Weights of a small mixture-of-experts language model, trained from scratch on English Wikipedia: width 192, 24 experts in each of 13 layers.
Below are experts of layer 5 (counted from 0) of a mixture-of-experts language model. Rows are named router (the router's row for the expert), up (a neuron's input weights, with its number) and show model dimensions 96-191. Each number is 200 + 30 x the weight over its row's rms, rounded and kept within 0 to 999.
Before each expert's rows: a language model's description of what the expert responds to; "comes after" lists some tokens at least twice as common just before its tokens as in all text. This comes from a sample of Wikipedia text that the model never trained on. Tokens count by the router's weight.

# expert 15
It responds to: Inner chunks of long words and European names, like demons-tra-ting, nickn-am-ed, Adels-o-hn, Kölnis-che, plus openers like 19 and Dr.
comes after: "s", "us", "e", "y", "is", "er"
router,173,163,232,219,203,229,223,183,113,219,234,216,205,227,212,201,179,225,170,230,257,253,219,228,193,179,168,240,102,191,241,190,133,199,187,172,184,142,187,278,229,182,192,210,197,213,219,223,186,175,189,231,193,182,225,156,246,190,178,187,193,246,254,197,235,196,173,177,203,158,261,185,178,213,233,151,186,199,215,171,199,244,190,205,167,200,196,247,199,212,218,178,128,187,173,164
up6,213,190,193,219,138,251,170,218,221,167,214,201,236,183,169,160,138,247,192,200,242,178,188,179,181,225,198,168,174,159,236,211,198,207,208,149,236,154,223,152,198,174,230,168,130,220,227,190,158,220,185,204,155,185,181,183,197,204,182,191,187,215,196,153,194,156,160,199,226,200,232,228,206,178,216,216,197,129,179,184,214,241,123,195,171,237,233,223,217,215,172,179,186,200,186,177
up7,178,166,199,237,198,221,193,228,153,224,191,190,197,242,218,200,164,224,226,200,200,215,226,209,245,226,198,247,161,235,200,216,186,220,197,173,199,137,259,196,196,179,164,193,221,194,219,189,146,152,201,168,245,185,232,199,250,187,258,209,226,213,252,171,252,233,146,214,168,236,220,164,159,215,170,194,158,226,175,188,180,185,210,251,178,228,171,218,186,210,241,176,204,137,137,126
up8,249,214,198,167,231,203,207,257,151,127,212,194,153,218,222,186,226,205,226,203,204,193,221,210,191,177,157,184,191,179,179,157,169,205,176,173,162,157,189,225,180,225,191,166,173,201,217,186,175,188,172,184,162,228,227,183,211,220,171,212,209,224,220,198,207,226,166,253,181,244,212,125,145,225,183,146,163,249,177,169,168,181,221,151,206,141,176,263,230,258,189,204,183,191,189,237
up9,138,177,185,195,214,202,175,223,215,195,178,215,154,189,244,210,203,219,173,229,225,206,181,211,178,152,261,208,175,190,203,192,177,213,196,199,195,265,185,261,203,217,203,239,198,252,261,171,155,129,235,131,201,192,168,175,168,248,215,183,192,235,300,214,184,184,183,221,228,194,253,196,251,222,160,238,195,160,194,246,178,200,201,177,204,176,216,172,191,197,220,219,173,218,146,198
up10,221,179,216,260,234,188,186,208,186,186,249,235,225,192,192,142,178,186,164,161,234,182,233,222,230,181,219,216,194,246,252,178,155,181,208,208,223,210,204,199,160,187,212,248,175,192,201,170,266,150,157,196,197,180,167,194,219,209,226,231,231,161,183,209,199,230,217,202,174,174,219,154,201,248,196,210,243,164,196,171,194,255,184,191,203,176,148,203,173,245,165,192,179,232,167,167
up11,224,232,265,208,176,225,286,228,150,197,196,169,271,170,220,207,186,206,151,213,179,195,251,207,190,154,222,177,186,189,216,214,212,207,156,177,237,188,245,192,195,172,216,169,185,176,186,189,227,255,211,206,202,237,197,213,224,210,236,237,261,187,195,245,166,204,178,212,180,213,187,234,246,164,199,172,166,131,180,200,175,198,190,221,161,166,190,202,176,172,218,177,232,208,179,155
up12,229,207,178,180,219,181,193,197,171,251,212,217,191,223,171,177,206,198,238,178,232,239,174,172,200,226,159,231,167,167,176,176,191,122,192,212,212,175,223,237,199,197,228,242,241,188,231,168,218,158,170,211,228,202,223,175,168,144,161,160,185,217,226,175,251,160,175,180,200,198,200,249,179,215,257,175,178,189,188,167,224,220,152,220,213,147,202,193,190,218,159,200,184,160,142,231
up13,231,231,249,197,190,192,204,212,150,203,202,228,182,172,199,199,204,151,217,210,228,142,146,239,207,223,191,177,141,186,231,185,175,230,177,176,195,139,181,197,237,224,191,209,206,273,227,216,253,202,236,249,171,208,203,183,217,194,186,128,201,204,170,223,148,258,172,164,196,135,232,169,197,193,178,188,187,211,152,234,225,160,232,170,187,257,205,240,217,160,234,169,216,244,211,211
up14,201,143,188,188,218,158,235,201,135,195,192,218,201,209,221,207,203,254,234,193,200,186,166,257,206,225,230,192,174,115,206,183,141,217,208,209,171,214,185,250,165,165,188,181,254,191,179,147,256,210,153,205,198,149,206,188,267,181,231,201,169,223,197,223,142,212,222,232,233,225,223,193,174,226,203,173,196,192,201,241,202,207,174,217,164,213,204,226,212,169,191,207,215,187,154,240
up15,214,175,197,252,208,231,166,181,132,208,225,213,250,206,223,221,209,177,237,154,172,208,157,174,209,192,229,206,173,181,222,240,214,148,193,155,169,224,192,240,218,175,256,183,162,194,240,181,178,217,152,208,213,223,213,223,230,220,226,249,223,186,184,221,193,230,184,185,158,177,218,193,206,240,224,129,152,193,223,165,142,202,187,222,184,236,198,152,156,203,249,193,144,194,168,184

# expert 2
It responds to: Function words inside running prose, such as of, in, and, to, by, with, usually right after a noun or verb, e.g. decline in, demands of.
comes after: "ed", "s", " of", ",", "ing", " to"
router,182,227,190,204,192,253,229,187,187,223,227,237,220,202,199,156,222,246,205,234,204,188,222,246,176,150,192,202,202,202,232,231,179,199,152,175,210,181,161,206,182,206,161,169,147,226,183,208,171,165,205,217,210,196,183,193,181,175,196,203,234,202,189,170,200,216,163,158,272,200,232,256,235,238,164,190,186,182,200,216,247,219,212,188,182,220,210,179,268,229,229,178,187,198,209,184
up2,193,207,224,248,226,225,197,196,192,182,191,238,237,167,184,189,163,219,162,214,230,186,179,151,149,178,223,229,194,239,206,206,198,197,209,176,240,180,201,218,172,158,183,196,202,230,179,251,192,133,176,223,141,212,151,212,201,180,211,220,198,197,186,161,223,166,175,163,292,182,212,228,228,202,177,175,153,207,159,200,192,247,166,182,177,174,170,226,186,202,198,198,272,189,242,195
up3,177,169,212,216,148,237,166,180,196,203,228,247,199,252,210,142,265,168,237,160,208,185,246,175,141,171,182,199,184,197,152,202,162,181,230,188,235,233,166,176,189,183,160,177,176,237,150,148,197,210,191,197,204,208,146,192,193,142,199,225,205,219,213,188,184,262,213,237,151,195,228,194,216,182,234,214,153,192,200,232,188,192,192,217,233,195,209,218,171,221,188,227,177,211,147,214
up4,183,268,234,192,187,197,227,200,205,188,226,195,209,167,192,180,231,222,227,183,231,197,143,194,179,224,200,213,219,208,251,212,196,190,242,176,198,182,176,258,202,197,175,138,213,208,121,164,229,172,176,171,238,228,228,193,183,180,205,240,244,161,194,241,196,184,212,156,231,125,235,289,188,190,209,199,169,225,183,213,213,220,187,197,131,193,206,206,153,180,131,165,175,150,167,228
up5,193,181,158,229,178,177,174,214,172,228,245,260,245,237,242,215,214,150,237,204,162,181,187,191,178,185,203,243,238,192,211,154,197,181,199,169,237,216,149,172,177,203,136,211,201,256,159,182,232,200,166,199,201,231,244,203,188,210,227,233,224,164,226,199,173,231,111,167,219,193,203,205,207,219,212,160,215,219,178,195,201,215,150,210,178,233,180,239,214,170,180,204,218,225,235,192
up6,202,200,203,207,199,201,199,191,152,217,207,214,221,224,200,183,204,223,144,206,204,197,119,199,189,226,194,191,171,199,230,237,156,230,232,174,234,138,234,200,224,186,164,202,176,257,183,247,229,184,200,144,224,188,158,191,259,204,201,160,174,190,154,211,253,212,216,221,217,170,236,207,175,128,157,212,229,201,202,211,201,227,207,155,285,166,236,191,241,206,168,267,148,202,213,170
up7,258,189,210,170,201,252,205,239,238,261,233,146,173,192,148,193,220,156,219,243,255,233,209,187,175,241,214,183,208,155,262,179,179,216,201,205,195,235,200,222,209,226,140,186,183,217,257,181,219,161,160,206,190,234,185,114,216,168,223,214,238,241,234,187,248,188,162,223,200,169,178,179,185,228,216,181,201,227,187,246,226,173,244,223,181,171,183,180,226,172,219,218,196,202,189,172
up8,178,212,202,214,170,226,212,173,186,173,235,223,173,202,258,248,185,157,162,225,248,179,207,213,184,221,200,173,239,242,209,157,181,212,206,226,131,212,138,122,245,220,226,219,219,216,174,246,173,234,211,193,214,205,167,211,243,171,226,268,197,195,155,194,211,198,174,212,220,209,219,218,174,198,175,186,173,212,220,225,202,206,146,247,209,223,179,184,152,232,189,139,230,196,221,230
up9,205,175,164,229,180,232,235,190,251,205,201,231,94,218,225,226,176,246,239,175,200,218,268,204,185,264,217,223,168,209,138,187,174,259,178,203,156,179,231,239,183,205,177,165,177,225,162,243,169,187,245,186,200,261,194,179,140,225,183,213,177,217,204,193,206,191,210,154,190,203,200,169,213,199,205,216,197,219,205,175,200,190,171,241,185,244,211,207,246,243,214,208,217,207,244,246
up10,195,256,205,180,204,234,210,248,191,169,259,174,251,218,204,247,184,193,213,238,224,187,165,181,186,244,262,235,183,212,264,159,201,188,194,173,208,140,223,204,198,184,232,214,216,190,181,200,222,198,172,211,196,221,218,181,177,180,163,223,234,150,237,142,183,168,206,173,213,181,98,159,192,207,209,231,130,197,151,251,207,216,243,179,200,205,205,200,163,224,232,151,209,205,196,205
up11,224,190,191,181,208,268,208,215,241,188,191,232,147,233,206,190,225,213,242,159,256,222,263,168,211,186,178,189,197,198,218,166,176,182,232,195,191,207,194,200,239,225,200,177,213,203,206,209,235,181,187,258,194,208,226,170,165,199,193,264,225,203,263,213,166,220,243,183,220,154,137,183,274,192,174,227,225,176,210,212,192,273,201,218,183,271,209,229,165,142,158,128,248,208,204,252

# expert 0
It responds to: Hyphens, en dashes in season ranges, opening parentheses, line-start pipes and single capital letters opening words or acronyms, e.g. 2015–16, (, S, YMCA.
comes after: "\n", " (", "S", "R", "N", " N"
router,159,204,178,254,223,269,185,197,194,210,214,252,233,231,220,237,197,232,188,214,188,168,162,215,203,179,217,217,230,150,229,241,147,227,170,227,194,163,213,211,168,169,196,118,149,203,228,255,191,186,164,209,207,177,193,211,166,216,251,176,227,207,222,202,206,199,196,217,258,192,207,172,153,171,182,205,206,190,237,187,246,236,156,182,210,219,220,234,210,183,187,142,221,126,205,152
up48,147,225,243,147,213,184,167,162,177,235,211,200,222,201,176,176,211,198,178,226,196,168,205,190,197,226,237,157,170,249,174,239,218,186,170,193,163,257,203,218,178,224,214,212,225,226,168,231,159,177,185,162,229,225,237,172,206,172,210,183,195,189,199,160,204,248,216,252,210,207,224,219,209,190,231,199,236,157,258,265,226,169,186,188,183,206,177,190,166,203,166,142,153,190,211,224
up49,229,194,178,217,144,179,253,162,230,228,175,198,211,180,171,179,220,165,252,245,156,235,157,185,176,173,213,226,208,187,261,282,157,206,190,215,112,221,191,245,223,231,186,184,213,174,160,244,160,148,251,173,185,186,225,195,243,229,211,196,223,245,167,161,190,214,181,185,149,177,228,205,190,170,195,169,224,179,246,222,241,147,171,285,170,196,200,217,209,202,200,209,197,155,152,173
up50,192,193,185,190,183,182,203,169,189,178,243,211,217,195,205,198,193,251,142,205,176,254,178,169,187,207,195,191,187,179,188,212,219,187,203,158,180,200,243,164,185,191,243,188,170,250,167,214,213,210,130,198,256,148,203,304,245,232,225,206,198,219,193,208,206,227,205,178,241,191,182,177,205,206,214,215,202,217,216,262,207,205,225,153,227,164,180,241,216,262,205,199,178,166,220,119
up51,169,189,223,204,153,173,209,197,131,184,135,200,154,203,152,272,186,188,217,194,191,240,181,229,185,222,213,187,165,232,182,242,188,225,203,135,171,176,198,205,154,210,179,173,166,251,213,235,156,176,197,204,201,184,246,216,182,214,226,212,207,202,190,185,227,219,200,200,214,166,197,171,178,183,214,250,189,213,238,208,188,189,202,185,237,235,218,200,191,160,163,116,225,192,233,235
up52,156,253,189,124,198,219,225,163,189,169,238,220,210,218,181,217,195,145,228,222,192,195,131,216,236,179,178,232,198,198,192,180,195,165,185,183,198,183,178,219,190,281,232,203,207,205,269,173,213,210,222,187,191,182,232,161,198,188,107,244,150,129,195,218,195,219,167,230,205,196,224,169,175,207,194,242,206,197,210,221,188,186,182,213,159,196,189,221,171,170,241,176,187,198,236,201
up53,224,164,204,236,183,203,152,248,220,190,197,224,173,159,182,210,168,194,177,166,181,208,166,207,171,179,228,240,257,179,186,232,169,219,150,173,163,195,191,205,198,159,232,213,173,233,165,191,166,153,164,190,183,189,200,188,201,194,265,173,167,169,173,235,225,167,209,163,185,188,162,211,179,221,191,139,184,211,191,256,208,251,207,186,186,252,174,216,196,217,186,247,214,228,165,179
up54,217,145,196,189,169,225,223,225,189,209,176,224,192,231,191,198,244,179,197,176,198,200,257,215,162,160,212,173,246,189,239,223,233,238,182,233,237,210,194,215,168,148,180,189,195,221,155,236,156,150,162,235,192,212,195,171,155,193,227,240,199,184,220,203,238,211,208,255,190,229,159,217,170,171,168,216,210,187,195,207,259,237,151,195,175,197,232,170,258,200,190,200,230,216,198,212
up55,186,127,229,220,218,163,242,208,186,218,188,285,226,224,187,240,223,232,196,168,182,210,180,162,196,250,214,211,154,194,212,209,170,215,232,211,240,206,154,215,196,173,232,164,159,178,194,233,169,208,173,217,267,202,172,161,236,163,206,218,251,248,170,209,170,216,177,183,188,136,171,173,176,151,228,179,209,193,184,218,172,196,215,192,187,220,159,206,156,174,216,217,224,252,176,200
up56,223,158,151,251,177,189,146,217,246,141,212,188,192,189,215,234,203,207,191,144,194,147,224,191,228,227,217,203,194,203,230,186,170,216,191,188,213,187,210,173,188,176,227,183,188,215,180,171,209,194,171,228,196,166,233,167,171,218,151,183,143,204,229,221,207,227,144,208,226,178,159,206,219,225,230,180,225,217,217,183,186,210,231,182,204,213,215,158,272,204,135,178,197,224,177,180
up57,200,202,156,177,224,229,199,194,228,163,145,198,158,207,241,246,225,189,139,185,169,176,208,257,207,194,213,213,199,174,212,220,264,210,177,198,228,178,254,169,174,203,201,203,173,208,262,175,202,139,151,279,221,226,275,210,176,172,227,258,219,210,188,229,233,209,230,170,231,173,209,180,189,190,172,227,221,159,224,214,218,245,213,116,229,170,200,256,155,206,219,183,184,214,200,192